Weights of a small mixture-of-experts language model, trained from scratch on English Wikipedia.
Training: a variant of SOAP for the experts, 5883 steps.
Below are experts of layer 6 (counted from 0) of a mixture-of-experts language model. Rows are named router (the router's row for the expert) and show model dimensions 0-191. Each number is 128 + 24 x the weight over its row's rms, rounded and kept within 0 to 255. Numbers have three digits each.
After each expert's rows: a language model's description of what the expert responds to. This comes from a sample of Wikipedia text that the model never trained on.

# expert 5
router:123120093172144135123145086101103118128133117120135139080139123144155125140095140102125084099135139142123097132114126111127140124151112163124117117145099156159148144139112095162096111076125118125138140096149138153158115112154134158100102126083129114110083126152114107067086118135113132101144118126112147129116148149154127145141162125116131113089124111120141091131139091075156137140128133085113120126141130137144104179181124152086159156122089147127136148127126172153127087120182134127187156144198149116126097124133106122145150166112125135133181109125129080132162128126120105064
It responds to: Table cell spaces. Bare space tokens opening a table cell or list item after a pipe, semicolon or dash, usually before numbers or years, e.g. "| 2006".

# expert 58
router:138152114141135132136123143142124089161111045160157136138113119129093147122091156117127146115101113140101114091109130097151118141159126184120145105106146184145117157095119135170140135136182111094139136122093131142140143113085141078115137110121129146133133110138112091145101141113083141137124109121127156138142123103151111137166138152142145110116133154148128105147080138117132114136116150100117132125107141131123103160174151117095136124107054103076122122120148149123142139136129116157140123153127064117071124110136136108120113152069146184127164109074124134155124098138172131119
It responds to: Coordinating conjunctions and separators. Words and marks joining list items or clauses, mainly and, or, &, commas, semicolons, slashes and list dashes.

# expert 4
router:121125109127086113102147131146081115151150128102138132071069141143131171152135159105141093131177107148094102134118110086119130119173127138106139092083109133131135141140105139158085138136127109113145080131126119144147161141135112127153136107087123096124124121130101112130064190099095153132103142072118129099129127157165095129130161134150128141086103121148165105143132135082113134113120127141119137121116087155163156168106106127129122129110110104096113115141145141164087088114116126129139139135153123090158107114100116120156152150134147131140145115148109118062096115096152082133
It responds to: Pronoun and reference words. Pronouns and referring words as sentence subjects or objects, mostly it and It, also this, there, name, title, what.

# expert 49
router:127134123111112147153127122097131101129114099124163123144161090100166098112107155108078160134126106137105126085149152091129132135141133114113117091155109111148179164127163087132108096136129110090143145099151122138100110124152161147155144119159154142140080080160107096092112146119134171144097153113088101121108125137168104094150101132114069123106113106148134125137148153124093145131146171122075148147165134135211116105114102135110128168091133158121095143103146146120122117182128168166154133169140130104132111137126144104158135129136137134149140111128128155122103112135124096117
It responds to: Place and nationality names. Geographic and national proper words such as New, United, North, York, American, London, often starting names of states, universities or countries.

# expert 10
router:092137108152127161163151126141136114149116136132159127133153130139106144114150140124122143150079084164126139088145208131114143173122124128118097117103117130146128156131111123159104166105160110097159081133125123146115130152164120108112148110143115080152112087138134127122073106132140141130134121120097088091107121132125108135138094083101112118067107099152135068107150100140127178179135148117117169119144104139153133146148153163108132137130131171126087143147103131119078169127146148120137145187128141136082149170089126115168136133115139104146127131150111154125113124119122155127
It responds to: Time and origin modifiers. Adjectives before nouns for period, order or origin, such as early, late, first, British, medieval, plus century and year digits like 19'89'.

# expert 61
router:100091119118093166151151146104088124146126128125091105129087111192121097150108139110150109094160117104114109066121153095139129131167140139116111083066084128153131162144112141117114140133128107107134090113138103138092133104138091145119111108112121106107119139142119115110096153133135150129096135111105081083095112146152111084176116145125124160118131112096146074127154079123132123156098125101105152123119091132096089178115107137106137122109151138134139125163142140113107135169139108118134157154112099094090143159097093156128144154112156110136124095129120159102168127127152137116
It responds to: Generic head nouns. Common nouns naming a work or organization after a determiner, such as film, series, album, game, team, school, show.

# expert 46
router:117120116164149166138150140117129128143126122139103117116121087140150109130150123124117141131115106096108151138143140125169133160161168133089145100108096136146111128151098132121160130144159119134135108098102084149133125113109140133154112121107132117139122106151119113062127151114131157120165114120166086120144174121154099120140092171158119118121158050130163116154144128078169168119126113088123147117088129132152149137127144125133117134115121162101147117141136135167126100133152171082101126155174120130105090129135169066191162143095150126136153111113106152101109120074149137089
It responds to: Table cell separators. Mid-row pipe separators in Wikipedia tables of sports results, schedules and rosters, plus colons and semicolons after quotes or parentheses.

# expert 9
router:119107100161111125113131113092102133210109102119110106094131117131148154167138146097116089129135116164099125123130119132145136139145130162118125142099119198132137150136141106111105117097136131112118134146152151129131114129135116111115114103092117121112111107171134117132126095166124143156104128114125132119109147149144134089136179144095051103126139143151172098149149111075130135150140158132123200125144147151088135117129125150137115124145107144100125177137169087129112088110167132097166166144139143107133100084138131108122109152076130128130134069086111146156115097123135122101
It responds to: Opening parentheses. Opening parentheses and brackets right after a name or term, usually before birth years or glosses, such as Rob Graves (1955, (born, (incumbent).

# expert 25
router:131134121160102134112139125093124101149124119118118129136120122134168140131146136081106137140166158123093152092130127081142132151182110147103087113116111122133191172158161154152126149137165102103108146130128107165077106161142141128145126123137095120157087101165111143122120128114106149122167167094148121100129100127143123130141149146166092146075063096135159117146131145137146163138101166103112165150101079155130123153125092133103144164089140128124127125122157163099101168091124110127140130183157112075145131145110144126120099144120163150106156122117106117114126116114153120129
It responds to: Name-ending place words. Last part of proper names, either surname or place endings like -ton, -ley, -ville, or words such as County, Street, Creek, House.

# expert 45
router:146093100143097183151132113114119111156116092108114153144115131127135145128117127131089086128161134131092137120097138119161149153122115135138136128160154125148107174169120138148141131140189109123118136087108098135111131124106124092112098046093135136055083094122135127118103135114100151129141172124148101119119181145131125141150108123123128160138109104137107124134128159129156134144112195120092138122134152113148102142180121113083139116109102122127085161111171103130112124113133152087177151119148150087147133117098125135120127137087149152136123108089093148108117117099152157111
It responds to: List commas and parentheses. Commas, closing parentheses and including or such as that separate items in lists and infobox values, such as University of Liverpool, Royal College and (1937), and.

# expert 20
router:101135110143120101135144127144098140157100121100151092093119135124190139134170152102089094160155089173105162116110119122121123146178155132154131134117086143120158106119169092120110092105150125140157112154151159144139131141127125126156142084098130103107121120183150135103076132120144145177085132142098135110105145150139113097133127101126097117119150157149156099145155097111111170158106170115121149054135145158133118101149094149108146111144087127122140157138117138108106131158146112102175157159130144140089110105121138114128127151095109159136152096106118151141125111101118137098
It responds to: Opening parentheses, spaces. Opening parentheses and bare spaces before numbers, such as (6,500 km, from 1924, plus math subscripts and words like same, next, each.

# expert 26
router:135125120172132147148122131124132129165135100130165126152084097123099155146110110111160114128146083109110119133116154123147140160157170105110146112139144134136184124096159112129096093123200099110100143113167097175119124164123135123162113103143140177093094121137131140091118152147124166127157118092121087094126138140143143146140128139123109111105079108093129102119133128096158146113153167153109114119157101096167115124113111083108153144130104156117122137137126119171106130098177145132117159157137121128098110143095097132105189139115121152120144100132102179114110105093146087122
It responds to: Ordinals and numeric pieces. Ordinal words and suffixes such as first, third, -st, -th, plus year and score digits in tables, such as 19-87, 2/10.

# expert 15
router:085096118123086158167125058123117116128138092158116118072146117112169166129135141103107134140171128127104109099128166086127135184129107186092131140100117128128141139129083115153160128116140124108132150111120146129114128135142128113160147136124113108134129120166070079096124194110136141163137167099109072114080111166160123111167131121109109156102085112128139076144141143116111112117127147127100158138161144167095146149135120162142140146105095132125117137136125113110082130133132171098127140134146132108120113170115147124148160103119132098138114119093106121123145108139118131137
It responds to: Nationality and demonym nouns. Country, nationality and people nouns in biography leads and place lines, such as American, Iran, London, women's, politician, and the closing parenthesis after a birth date.